{
  "router_score": "softmax",
  "balance_loss": 0.00805,
  "num_attention_heads": 3,
  "norm_place": "pre",
  "positions": "learned",
  "parallel_block": false,
  "init_std_up": 0.0319,
  "lr_mult_qkv": 0.5,
  "lr_head": 0.0075,
  "warmup_steps": 200,
  "batch_tokens": 131072,
  "doc_mask": true,
  "max_steps": 4688
}
Below are experts of layer 6 (counted from 0) of a mixture-of-experts language model. Rows are named up (a neuron's input weights, with its number), down (a neuron's output weights, with its number) and show model dimensions 0-191. Each number is 128 + 32 x the weight over its row's rms, rounded and kept within 0 to 255.
Before each expert's rows: "mostly gets" lists some tokens that are sent to it at least half of the time. This comes from a sample of Wikipedia text that the model never trained on.

# expert 18
mostly gets: " have", " been", " has", " had", " were", " are"
up0 [129  74 132 154 118  76 112 145 127 112 109 150  60 110 133 133 122  98 130 218 168 145 154 107 146 136  74 102 126 123 143 138 109 118 127 176 132 103 144 160 119 131 125 191 159 134 153 138 108 143 171 148 151 171 110 142 153 125 147 116  92 170 145 105 104 104 165 106 137  98 148  68 138 156 153 159 188 165 194 124 174  55 122 143  88 181  97  64 102 137 140 156 146 119 106 174 133 106 128  68 124 119 102 134 133 169 125 143 102 105  93  66  97 129 119 111 190 198 168 175 182 123  96 105 112 162 163 143 152 164  69 181  87 131 136 118 148 141 160 119 158 102 116 164 137 169  78 148  80 183 120  97 134 144 151 134  97 131 137  95 117 151 123 114  92 134 175 124 131  78 143 122  88 100 171  51 127 158  94 110 121 132  63 116 194 113 101 124  87  65 156 200]
down0 [151  72 116 102  81 123  93 127  95 142 189  93 138 135 179 182 145 101 176 107  93 144  86 134  86  54 118  71 111  84 109 105 102 115 150  97 104 105  70 101 107 168 162  77 105 126 115 159 106  87  95 188  61  93 128  72  75 151 125 141 156 149  76 158 154 124  99 150 134 147  92 139  74 166 151 116 123  79  90 144 122 193 153 112 131  54 107 129 140 152 115  40 124 145  87  70 114 126 138  91 134 150 194  85  87 134  88 111 147 165 133 104 152 190 136 143 100 108 140 148 146  88 149 115 127  98 116  76 102 121 102 129 163 151 130 116 177 142  86 157  70  87  99 154 120 110 151 191 109  70  90 102 143 118 199 116 130 154 160 136 143 115 134  82 139 130 138 143  81 106 141 184 113 128 119 164  84 100 101 105 139 109 116 112 141 135 101  91 146 108 131 138]
up1 [158  46 116 140 143  98 124 106 150  67 146 136 130 167 241 139 132 126 118  91 148 139 121 141 174 152 131 120 158 114 108 100 138 115 157 175  37  95 111 125 107 142 153 112 124  76  98 110 141 117 206 148 184  58  98 138 117  96 142 130 116 110 114 115 118 113 132 199  68 129 110 104 114 168 156 192 143 121 186 157 116 121 100 128  73 188  69 132 181 144 133 139 123 151 129  68  97 122 135 117 223 161 130  93 135 148 130  91  41 141 102 132  84 110 128 134 118 159 112 140  92 135 141 126 172 143 108 157 124 145 205 141 140 158 144 161 154 143 154 113 112 114 169 116 125 104 130 122 130 114  82 128 117 138 119 141 139 113 115 134 163 144 144 200 107 127 152  90 129 147 159 116 147 101 149 138 104 140  97 147  85 141  87 107 171 127  61  48 181  98 160 113]
down1 [138 153  52  91 111 180 124 116 171 181  66 125 170 166 121 110 122 147 167  93 106 175 146 112 126  80 128 135 107 134 105 176  69 127 162  93 158 100 113 176 149  71 145 151 161 118 109 142 155 176 105 150  94 180 130 116 103 176  96 149 161 154 112 135 138 118  72 103 127 157  41  74  84  84  74 135 131 105 154 106 125 148 211 120  86 106 159 149 145 144  71  98 103 138 101 127 108  98 140 123 121 146 122 132  92 183 104 122 122 109 101 125 139 135 131  52  78 125 136 112 150 209 132 111 100 129 101  86 175 135 124 117  74 137 107 145 134 128 116 114 104 142 164  50 115  90 108 183 165 159 185 203 117 138  91 171 125 127 153  87 200 119 161  93 151 124 135 141 128 110 102 129 118 155  87 127 119 108 130 119 142  87 127 143 107 123  55 183 109 146 105 160]
up2 [137 163  88 135 146 129 156 111 135 109  82 154 124  92  71 110 102 106  68 143 108 152 138 150 184  83 120 130 102  95 170 146 145 130  99 170 110  81 153  84  58 161 160 133  84 140  95  71 159 153  59 186 137 155 192 139 119 151 114 128 136 143 142 120 155 123 161 146 109 147 109 102 128 203  86 126 141 147 139  79 159 135 104 143  66 184 144 102  24  73  68 175 114  83 146 107 160 113 171  81 117 116 118 143 102 189 125  66 157 111 154 140  92 106 135 119 124 153 146 171 172 138 194  84 127  97  62 128 112 138 137  98 132 113 124 128 127 140 112 147  69 122 136 127 141 209 123 102 117 175 191 160 137 129 124 113 156  90 129 133 154  85 148 162 173  95 131 107 152 100 117 166 151 133 154 105 142  99 121 141 110 151  99 141  93 104 119 154  94 198 175 113]
down2 [ 79 160  93 108 180 106  91  89 123 101  90 165 127 123 151 145  92 100  86  89  98 177 130 114 135 146 123 166 113 122 150  80 107 162 218 110 198 109 134 109 145 157 154 156 134 136 128 111 149 116  75 156  76 117 123 138  82 145 166 153  94  87 114 167 165 106 157 117 144 176  81 121 117 136 123  92 112 196 105 113 121 142 122  79  63 157 174 168  90 116  81 123 102 165 108 155 186 157 190 115 165 101 119 108 107 154 107 139  96 134 129 130  87 105 163 109 138 167 185 142 179 148 131 132 138 144 155 127  99 114 106  43 141 171 107 131  96 146 135 185  95 158 170  95  93 143 167  65 116 152 191 172 117 130 137 105 125 132 149 105 103 112  85 138 170  73 189 122 186 121 167 144 147 146 147  92 167 119 159 186  74 150 174 146 132 152  99  83 171 125 145 102]
up3 [ 97 112  94 143 158 143  98 155  86 110 119 111 175  76 196 120 130  72  91 101 168 152 101 104 122 119 121 140 195  78  99 101  66 147 190 155 161 104 143 141 104 154 153 127 144 105 108 128 181 116 113  68 178 136  85 110 159  42 168 134 156 114  76  69 125 116 135 140 162 177  98 100 128 169 146 170 131 126 149 111 135 143  90  89 194 149 106 131 118 189 147  96 178 184  55 126 135 178 155 124 110  90 118 118 107 109 111 107 112 121 167 125  72  43  86 126 117 190 151 169  95 148 101 113 181 174 106 111 119 147 161  79 153 129 180 140 150  98  80 131 130 121 134 146 129 141 135  84 178 123  87 125 140 123 130 149 125 144 215 135 132 179 146  87 143 141 114 139  76 137  75 164 128 107 138 176 144 155 111 172 126 126 164  96 111  94 143 133 134 142 147 133]
down3 [172 181  99 122 118 198 139 115 181 181 115 213 105 117 109 129 147  93 152 148 130 128 133 142  95 162 135 112 144 129 121  86 138 117  85 149 132 168 177 150 126  72 134 110 123 148  83 121 119 145 187 111 180 126 115 116  53 164 124  73 153  97 205 163 114 143 146 105 132 155 124 110 186  71 149  83  97 144 156 128 111 130 155 134 179 121 184 151  94 117  71 156 111 135 171 146 140 153 170  98 120 181 110 126 135 172 166 157 128  94 126 159 164 206 125  60 142 137 103 175 172 118 167 127 108 116 123 131  91  84 132 126 131 158 106 159 117 105 160 108 119 147  45 137 127 158 112 108 119 101 154 137 107 108  84 127  79 107 134 113 171 107 164 128 100 155 178 117 102 111 127 160 136 123 108 107 157 128 119 166  82 164  87 200 135 175  63 139 209 134  81 165]
up4 [ 79 131  97 122 143 138  87 155 151 107 129 131 180 189  55 141 154 161 132 198 122 132 123 119 182 122 128  74 104 152 160 128  89  94 119 127 106  69 130 112 139 158 119  91 177 145 131  95 102 128 128  92  98 101  73 217 126 126 120  97 102 110 147 124 134 115 155 134  73 126 148 138 134 157 125 162 135 119 167 118 133 118 134 135  39 133  86 156  73  67 149 137 172 136 106 146 106 100 138 114 139 135 143 137  66 154 133 135 157 176 157 115  82 143  63  83 159 125 199 133 171 132 196 128 144 153 189  96 113 125 153  93 104  69 108 175 137  99 107  78 119 176 175 111  86  99 124 139 136 145 209 122 121 139 116 121 103 168 163 180  95  89 125 121 160  87  95 148 156 135 151 110 162 144  76  77 117 131 124 122 131 135  86 119 102 100 133  50 114 141 194 174]
down4 [102 119 181 112  93 109 156 123 128 174 127  88 110 154 127 135 162 127 194 137  69 127 110 152 128 153  97 105 140 105 126 178 155 133 104 103 133 147 120 126 100 129  95 104 123  91 115 154 121  85 130 114 146 119 118 129   0 105 136 128 108  80 106 105 170  42 113 168  91 156 124 167 107 129  70 133 142 180  62 126  80 134 132  97 124 196 122 134  64  95 177 149 163 110  82 135 112 131 134 164 119 118 105 125 114 129  81 155 117 102 143 152 108 154 118 114 112 171 153 122 137  94 155 192  95  66 160 127 111 143  96 114 168 136  93 134 130 176 111 101 113 150 140 135 174 101 145 194  89 122 164 115 162 127 157 169 146 134 131 112 162 165 110 142 193 115 157  74  85  60 223 113 122 143 165 128 147 122 130 179 124 133 145 170  96  97 130  94 157  96 160 141]

# expert 31
mostly gets: " May", " October", " July", " March", " June", " January"
up0 [ 89 126 122  99 138  85 173 120 109 146  91 135 121 154 133 104 214 110 136 136 120 197 130 108 101 139 134  90  59 104  75 109 163 117 147 116  81 142 150 149 166 140 127 106 166  77 159  99 156  97 106 116 151  72 128 145 119 152 153  97 195  92 111 152  85 116 142 108 173 101  96 103  58 150 183 195 132 110 145 128  98 156 151 124  99 173 116 129  93 113  82  31 150  78 150 114 108 153 145 122 173 138 150 115 124  98 137 152 135 154 126 165 104 116 113 145 129 135 137 160  96 158 124 122 205 107  75 145 121 152 216 175 103 115 145 143 104  93 118 117 121 145 111 131  98 171 127  66 146  69  72  81 117 166 161 116 129 116 119  75  82 131 142 131 106 128 201 106 160 120 177 125 147 136  70 111 177 122 155 163 157 119  85 114 150 208 116 144 133 175 139 160]
down0 [121 145 175  75 132 204 137 144 111  68 131  82 148  90 131 109 121  95 175 163 116 172 109 156 117 110 110 133  77 121 157 206  69 142 130  77 108 153 168 104 116 124 149 104 127 125 144  87 136  94 162 182 110 169 116 167 104 124 125 126  88 101 167  59  66 139 143 124  80 148 185 115 152 135  93 149 176 173 116 141 176 112 145 132 149 111 132 168 136  13 149 182  90 149  99 113 176 103 146 118 139 131 165 146 123 156 148 135 174 155 102 129 141  83 140 141 118 134 110 134 131 107  74  51 140 135 109  98  91 114 127 101 125 122 109 113 119 144 120 130 154 102  90  65  87 103  89 147  75 145 142 174 139 125 186 115 115  75  79 127 157 117  46 136 115 156  74 146 191  74 146 103 139 134 132 134 145 176 104 139 146 100  95 158 123 117 132  88 185 103 165 136]
up1 [135 116 114  85 148 143 133 105 152 133 118 140 148 100 152 160 163  79 197 116 100  86 151 126 128 116 203 139 144  68  99 115 107 136 209 129 100 127 116  93 178 156 175 117  40 132 135 183 137 140 139 141 189 110  77 138 175 138 144 186  83 112 155 157 155 138  86 115 112 151 131 111 143 120 134 166 168 127 148 150 147  67 161 134 132 123 139 104 109  51 127 135 130 101  77  86 143 113 144 117 150  69 120 151 109  84 203 113 195 160 149 111 102  97 133 151 136 139 116 107 178  85 164 124 119 163 126 114  91 108 163 142 105 134 193  75 142 176 112 132 106 127 125  97 134 102 197  76 169 104 156  82  92 101 152  66  88 105  89 128 122 117 171  72 170 105 194  84 188 130 117 110 116 134  64  98 105 113 124  82 122 114 154 175 125 129 150 124 105 141 137 110]
down1 [152 136  97 121 127 184 164 153  94  92 174 169  61  74 115 110 106 142 163 131 124 146 132 171  96 146 121  83  55 154 105 117 101 105 142 138 126 121 112 113 129 112 134 164 173 134 147 112 126 186 149 109 113 158 176 164 155 126 134 135 150 152 128 136  84 104  58 146 202  88 114  98  82  91 132 177  85  66 124 124 137 113 114  76 115 130 129 132 124 175 131 165 161 148 115 142 177 120 184 153 126 123 108 126 124 236 112 176 123 111 130 152 138 151 153  90 157 105 157 110 104 142 131 141 177 132 142  88 137 134 100 149 194 128 162 107 127 122 164 174  75 112 146 134 161 164 172 132 108 134 176 118  92 130 156 170 128 123 143 177 124  72 108 107 134 122 118 134 147  92 176 106 140 127 137 201 114 148 227 173 136  59  69 128 142  71 128 116 187 119  72 183]
up2 [114 117 107  92 101 178 160  78 133 143 128 112 119 146 146 127 110 106 178 100 117 102 148 135 106 128 153 205 150 146 142  90 137 120 134 108  89 101 156 142 127  65 115 123 115  79  33  82 169 121  76  69 195 193 128 116 185  76 106 130  98 159 126 125 135  86 138 131 131 154 130 136 123  94 138 127 103 130 101 128 182 176 117 109 154 146 167 118 102 176 125 128  99 104 181 120 128 119 110 115 147 107 150 197 209 159 143  76 169 154 123 157 149 117 162 165  99 179 121 147  74  97  76 127 148 127 108  75 150  98  94 140 143 102 122  62 191 173  86 116  79 130  74 110 167 181 165 147 134 110 103  64 128 137 166 146 124 144 151 125 124 206 100  83 103 105 127 143 121 148 120  90  48 136 123 154 114 158 120 125  76 113 169 187 151 156 136 117 103 138 139 131]
down2 [188 116 107 109 120 167 131 174 130 126 157 118 140 138 161 131  99 112 170 114 140 137  63 173 101 156 146 181 140 167 118 106 141 151 112  98 149 156 158 103 122  95 142 124 140 121 119 118 129 125  98 181  68 147  46 117  96 165 113 127 134 115 175 119 134 109  64  85  83  86 148  89  79 169 139 132 129 106 159 161 127 154 141 150 123 124 122 111 188 157 110  54 198  72  72 168 139  97 159 133 110 198  87 123 109 114 156 163  87 100 133 112 131  73 166 127 137 107 137 105 170 126 104 148 112 153  71 159 100 138 208 121  86 102 139 113 165 114 117 162 139 145 119 145 129 102 148 124 155  73 112 118 202 115 108 153 107 175 178  89 148 116 163 120  27 132 121 123 120 139  98  98 175  99 159 182 137  99 117 145 149 110 124 109 104 203 127 141  99  94 218 121]
up3 [117 133 162 109 192 123 150 122 150 115 126 151 119  93  90 134 148 187 102 129 114  96 164 168  93  81 153 160  99 104 105 140 143 161 118 155 153 137  42  88 131 124  96 153  85 165 134  64 169 127 130 143 111  77  74 174 121 136 173  98 150  85 108 167 181 102  89 118 115 178 140 112 163 112 165 135 144 101 126 137 101  98  90  95 166 136 126 146 138 194 105 166 110 120  96 104 112 116 118  93  99 114 143 157  41 161 150 149 134 129  83 132 128 133  89 143 145 162 140 115 138 110 127 124 137 158 124 199  64 177 119  81 103 128 146 126  59  92 166  77  58 130 103 161 130 143 169  74 154 109 147  62 145 163 121 180 141 160 216 115 130 104 133 145 105 126 124 130 133 181 120 137 100 115 187 157 114 148 107  79 149 121  93 110  79  53  95  82  71 107 139 117]
down3 [108 202 159 166  83  87  86 123 175  96 132 124 136 124 115 134 135  54 114 122 133  85 129 140 159 102 125 123 156 130 135  74 138 167 205  85 151 127 138 151  97 100 139 205 151 101 141 154  63  95 103 120 108 157 144  97 131 126 127 126 117 145 139 139 138 130 125 142 109  91 147 132 143  60  69 138 147 110 188 180 119 126 160  95 100 112 159 140  52 118 110 113 112  83  82 137 138 150 161 174 114 115  98 150 177 140  91 186 119 135 133 137 163 115 124 121 101 125  99 176 145 107 106 172 139  95 129  74 231  70 122 165 145 148 170 143 239 111  89 132 145 118 155 150 100 181  91 118 180 160 146 155 127 159 137  89 112  99  93 171 110 122 124 155  92 122 106 152 181 125 139  76 113 140 151 137 180  98 134 169 128 102 124 137 101 211 148  91 131  91 137 141]
up4 [148  99 141  70 121 153 108  53 145 147 156 119 189  87 123  48  72 158  70  87 164 169 112 133 118 110 146 125 178 143 147 108 175 153  69 136 110 124 135 142 164  85 116  82 142 124 164 111 113 181  90 119 154 146 117  92 125 147 127 149 116 171 169 177 104 116 104 150 109 150 133  90  36  63  89 109 115 150 103 105  64 134 171  98 159 167 100  96 113 104 130 124 147 112 137  71 190 132 128 130  53 122 137 160 131 155 146 174  92 113 132 127 123  96 106  95 174 112 138 141 166 137 136 131 137 125 132 122 118 130 135 128 122 151 131 101 156 106 124 106 162 109 133 154 180  76 117 122 131  92 126 103 126  96 113 157 145 104 201 130 166  70 133 207 140  90  97 128 133  79 125 135 163  74 168  84  66 115 114  52  57  93 112 124  78 160 125  86  99 100 137 113]
down4 [ 83 132 128 146 136  89 175 105 162 162  98 156 155 162 124 144 118 157 136 136 187  74 139 101 118 185 186 197 142 116 145 142 156 106 161 123 133 138 158 120 158 129 159 120  87 156  87 182 105 108 179 142 116  95 176  90 213 111  96 176 121 100 134 117 137  92 132 130  86 126  92 122 139 167 142 118 141 160 144  69  99 121 140 136  76 134 124 144  86  91 158  91 166 178 154 174 150 154 111 107  37 135 116 184 120 136 136 135 191 105 135 142 156 176  94 129 162 112  38 108 135 133 126 154  77  62  58 111 184  80 133 124 113  93 143 103 138 151 158 111 121  75 159 135 109 107 170 142  99 164 164 142  49 166  90  93 123 117 103 141 175 138 122 125 171 106  98  97 135 119 116 129 165 157 126 189 133  80 132 136 108 166 188 131 141 145 130 163 153 172 109 153]

# expert 26
mostly gets: " because", " where", " it", " becoming", " than", " having"
up4 [147 186 119 207 122 142  91 141 114 101 149 126 137 102 101 140 156 118 164 155  91 117 151 215 114 143 119 121 139 129 131 135  87 117  56 148  84 104  93 139 133 102 105  83  99 111 152 102 147 143 164 122 160 127 131 120 116 189 115 125 177 123 153 102 173 159 115 136  92 153 164 109 138  65 136 186 135 171  87 136 129 163 111 151 116 171 109 118  89 155 123 153 107  98 163 163 103 119 191  83 133 116  88  87 105 135 195 129 175 119 156 145 140 127 119 138 162 146  60  39 178 120 196 126  81  82  65 161 112 127 116 138 137 141 110 120 138 164 107 115 195 156 156 104 158 168 131  83 153 165 102 127 159 113  91  99 166 110  98  34 109 188 170  72 123 115 150 150 132  88 126 114 161 173 168 139 121  97 137 136 102 107 160 176 135 149  71  70 119 131 127  99]
down4 [139  83  87  82 136 148 100 165 142 124 116 121  96  76 162 122  94  98  69 104  77 162 152 113 104 109 105 163 121  58 196 154 110 132  92 177 179 123 116 166  73 162 141 120 156 156 115 100 148 129 134 141 150 133  99 139 138 128 115 142  95  99 125 169 111 194 153  66 139 114 138 128 107 118 155 129 120  39 134 154 125 193  95  66 104 101  99 182  76 205 120 102 164 119 115 134 173 147 179 145 119  41 125 161 108  94 115  71 124 133 103 124 105 102 114 130 147 128 134 109 121 141  94 175 109 112  98 132 103 168  39 147 112 124  66  92  98 103 145 167 157  99 103  75 148 140 142 156 141 113 147 138 108 169 174 135  79 144 116 124  83 108  46 142 137 163  94 102 166 149 151 137 139  97 133 151 196 118 116 144 140 121  69 140 121  99 173 121 115 162 141 176]
up5 [ 83 135 136 128 112 145 132  52 146 116 116 145 185 105 161 120 122 141 144 184  93 167 100 135 128 120 164 104 161 165  30 139 116 151 109  70 144 127  75  96 116 137 113 178 116 102 134 152 104 124 111 151 168 114 150 147  89 158 165 107 131  90 135  88 113  94 165 142  80 124  74 194 107 106 110 194 143 117 120  94 117 155 176 124  90  65 117  91  97 112 150 134 123 141 123 167 114 112 163 129 119 191  76 133 141 134  87 132 131 111  97 128 150 115  93 105 100 124  71 104 115 127 115 118 101 112  92  97 123 135 115 111 144 193 181 155 179 172  69 142 124 115 118 157  63 161 150  85 175 156  90 126 123 112 112  90 145 175  95 137 150 157 175 145 113 118 127 147 211 171 128 155 130 150 171 107  58 138 115  93 143 137 114 139 142  86  86 141 134 190 161 242]
down5 [104 163 150 107  69 105 203  63  92 107 135  49 170 121 131 119  94 101 105 165 219  99 129 155 125 155 147 111 159 167 121  74 107 137  88 149 162 151  43 107 119 112 121  87 115 160 115  97 104 100 120 111  65  83 145 141 129 125 178  98  81 110 121 118 122 117 137 154  83 190 139 145  72  49 142 173  79 158 113 100 137 144 124 117  93 170 159 154  80  99 120 152 162 126 150 194 147  95 108 153 101 121 106 151 152 135 106 145 163 174 118 128 140 100 163  88  60 129 116 157 137 115 164  94  69 108 142 108 122 164 205 132 122 111 190  82 147 140 148 147 166 166 107 115 163  94  87 156 100 153 127 140 128 142 103 113 148 129 166 178 127  92 147 125 109 174 114 140 177 128 145 155 117 143 170 110 112 115 127 129 145 176 160 160 204 109  87  99  96 109 129 132]
up6 [157  90  14 132 102 149 152  93 110 147 124 130 146  75 146 123  79 156  50 133 139 155  96 138 107 100 120 148 151 139 124 131 139  97 158 197 122 147 148 150 106  26  95 174  98 100 137 163 120 118 108 131 106 140 169 163 113 109 196 110 144 127  84 124 120  91 104 123  97 170 167 142 109 154 145 157 164 151 160 167 133 143 161 139 134 100 137 153  56 122 170 155 155 148 117 182 134  76 120 136 178 115 114 113 156 139 197 142 176 130 163 181 112 125  84 129 174 100 124  56 117 139 146  75 161 171 123 109  91 162 125  97 117 127 104 112 116 115  88 127 164 134 119  92 144  75 139  95 168 166  67 101 113 123 135 118 173 155  85 112  88 152  40 159 158 157  70 173 131 112 116 110 130 152 102 166 109 141 130 165 159 173 124 115  63 179 137 127 148 136 137 114]
down6 [175 168 138 162 109 147 123 139 131 122 148 140 105 139 164 121 238 136 187 170 144  61 107 167 135 151 133 137 112 135 176 167 128 162 122 112 144 129 111 121 109 172 143 115 136 124 180  77  87  89 164 134 135 151  76  25 141 113 151  89 154  85 115 142 130 105 112 134 144 142 145 168 174 142  71 138 177 113 106 108 136  87 135 150 115 151 174  96 129 107  62  65 105 129  99 124 113 122 173 156 107 141  67  80 132  56  94  71  88  85  94 118 102 166 126 104  73 169  34 149 158 102 123 171  91 110 125  98 109 118 105 121 142 146 122 117 131 151 122 156  74 145 179 142 190  99 120 108  97 138 218 166 112 178 147 142 165 142 117 159 181 122 144 143 104 136 127  85 172 127 132  88 129 144 134 114 145  86 154 180 130 136 103 133 156 133 155 155 131 130 131 149]
up7 [116 109 146 161 153 147 168  82  97 117 141 100 120  88  89 169 105  84 116 148  55 170 156  78  93 172 178 216  98 106 114  66 116 142 106 199 156 142 123 180 131 144  93 121 179 161 159 118 202 124  87 133 191 116 178 120 138 148 138 145 180 172 167 150 174 112  95 105 130  96 109 118 132  88 105 164 116  90  95 131 119 134 142 124 157 192 108 137 111 150 110 103  92 154 112 216 126 115 139 107 129 193 109 135 134 113 105 142 151 124 114 134  62 167 105 147 110 151  98 100  50 107 159 113 157 127 156 171 140 110 139 140  84 100 150 107 116  65 131 131 138 133 113  90 124 152 134 129 105  97 159 171 157 152 114 107 146  85 183 112 111 102  58 113 151 140  96 123 150 144 178 123  86  95 106  91 143 147 138 123 129 120 161 119  89  90  51  56 111 138 171 126]
down7 [147 156 136 128 117 118 139  82 133 195 100 126 127 130  31  84 184 128 100 101 173 114  63 104  73 119 125 141  83 135 140 169 133 173 107  98 129 106 170 142 171 120 144 148 109 136 183 161 114 135 145 100  90 149 114  71 122 137 207 131  99 125 148 185 123 200 158 147 134 171 102 140 134 116 123 101 151 165 129 151 119 125 111  80 155 167 139 191 163 161  91 109 150 138  72  62 131 123  93 120 101  91 119  94 112 117 126 152 187  72 105  94 163 154 164 146 107 121 191 119 128 149  61 152 125 110  63  95  86 110  97 172 118  93 200 127 144 140 125 149 175 153 117 132 191 102 117  80 134 141 138 126 144 103  70 108  88  64 117 144 141  90 122 127  97 112  99 112 160 135 111 112 118 181  92 158 135  81 118 153  84 168 151 112  83 130 132 130 169 169  75 147]
up8 [103 150 112 168 150 103 112 154  78 120 173  77 148 135 132 127 157  77 116 153 132 144 100 116 134 130 149 141 148 225 153 182 106 106 130  93  96  44 169  94 126  93 167 156 148 120 112 138 112 140 101  91 153 155  92  76 169 111 151 131 110  42  85 164 113 138 156 125 135 155 159 130  85 105 157 145  86 140 124 178 122 116 166 145  93 153 114 157 159 182 157 141 104 221 121  77 116 127 144  72  79 139 155 170 165  57 188  94 123 113 133  91  90 170 126 116 175  75 157 109 171 112 175 160 105 136 132 186  94 141 133 128 156 121 106 125  99 116 101  97 109 128  99 100 112  71  89 179  53 124 111 139 130 122 137 160 111 164  99  90 126 139 144 172 119 144 103 129 161 125 132  86 119 100 167 113  94 164  98 195 111 171  82 120 118 122 140 135 146 147 162 195]
down8 [149 130 123 116  99  98 140 109 158 177  62 160 152 115 178  77 133 143 128 199 111  83  88 150 184 174 122 110 106 141  97 130 164 121 167 121 168 143 103 130 121 116 163 117 134 137 118  91 137 141 144 179 111  64  87 179 114 135 134 114 172 161 135 113 106 117 148 146  99 138  33  90 147  88  83 122  79 113  83 109 163 114 112 101 130 165 103 115 126 150 160 133 158 122 135 146 146 176 123 142 163 107 132 131 138 156 105  75 135  75 154 135 117  95  88 186 104 145 100 144 117  74 133 127 144  79 109 122 106 121 108 144 130 105 128 182 113 127 163 157  51 179 173 151 154 136 154 118 158 143 117 138 117 114  62 130 126 165 174  79 113 166 104  99 141 112 119 193  19 164 205 152 143 109 133 181 137 125 180  94  95 125 151 133 130 107 173 133 122  99 114  24]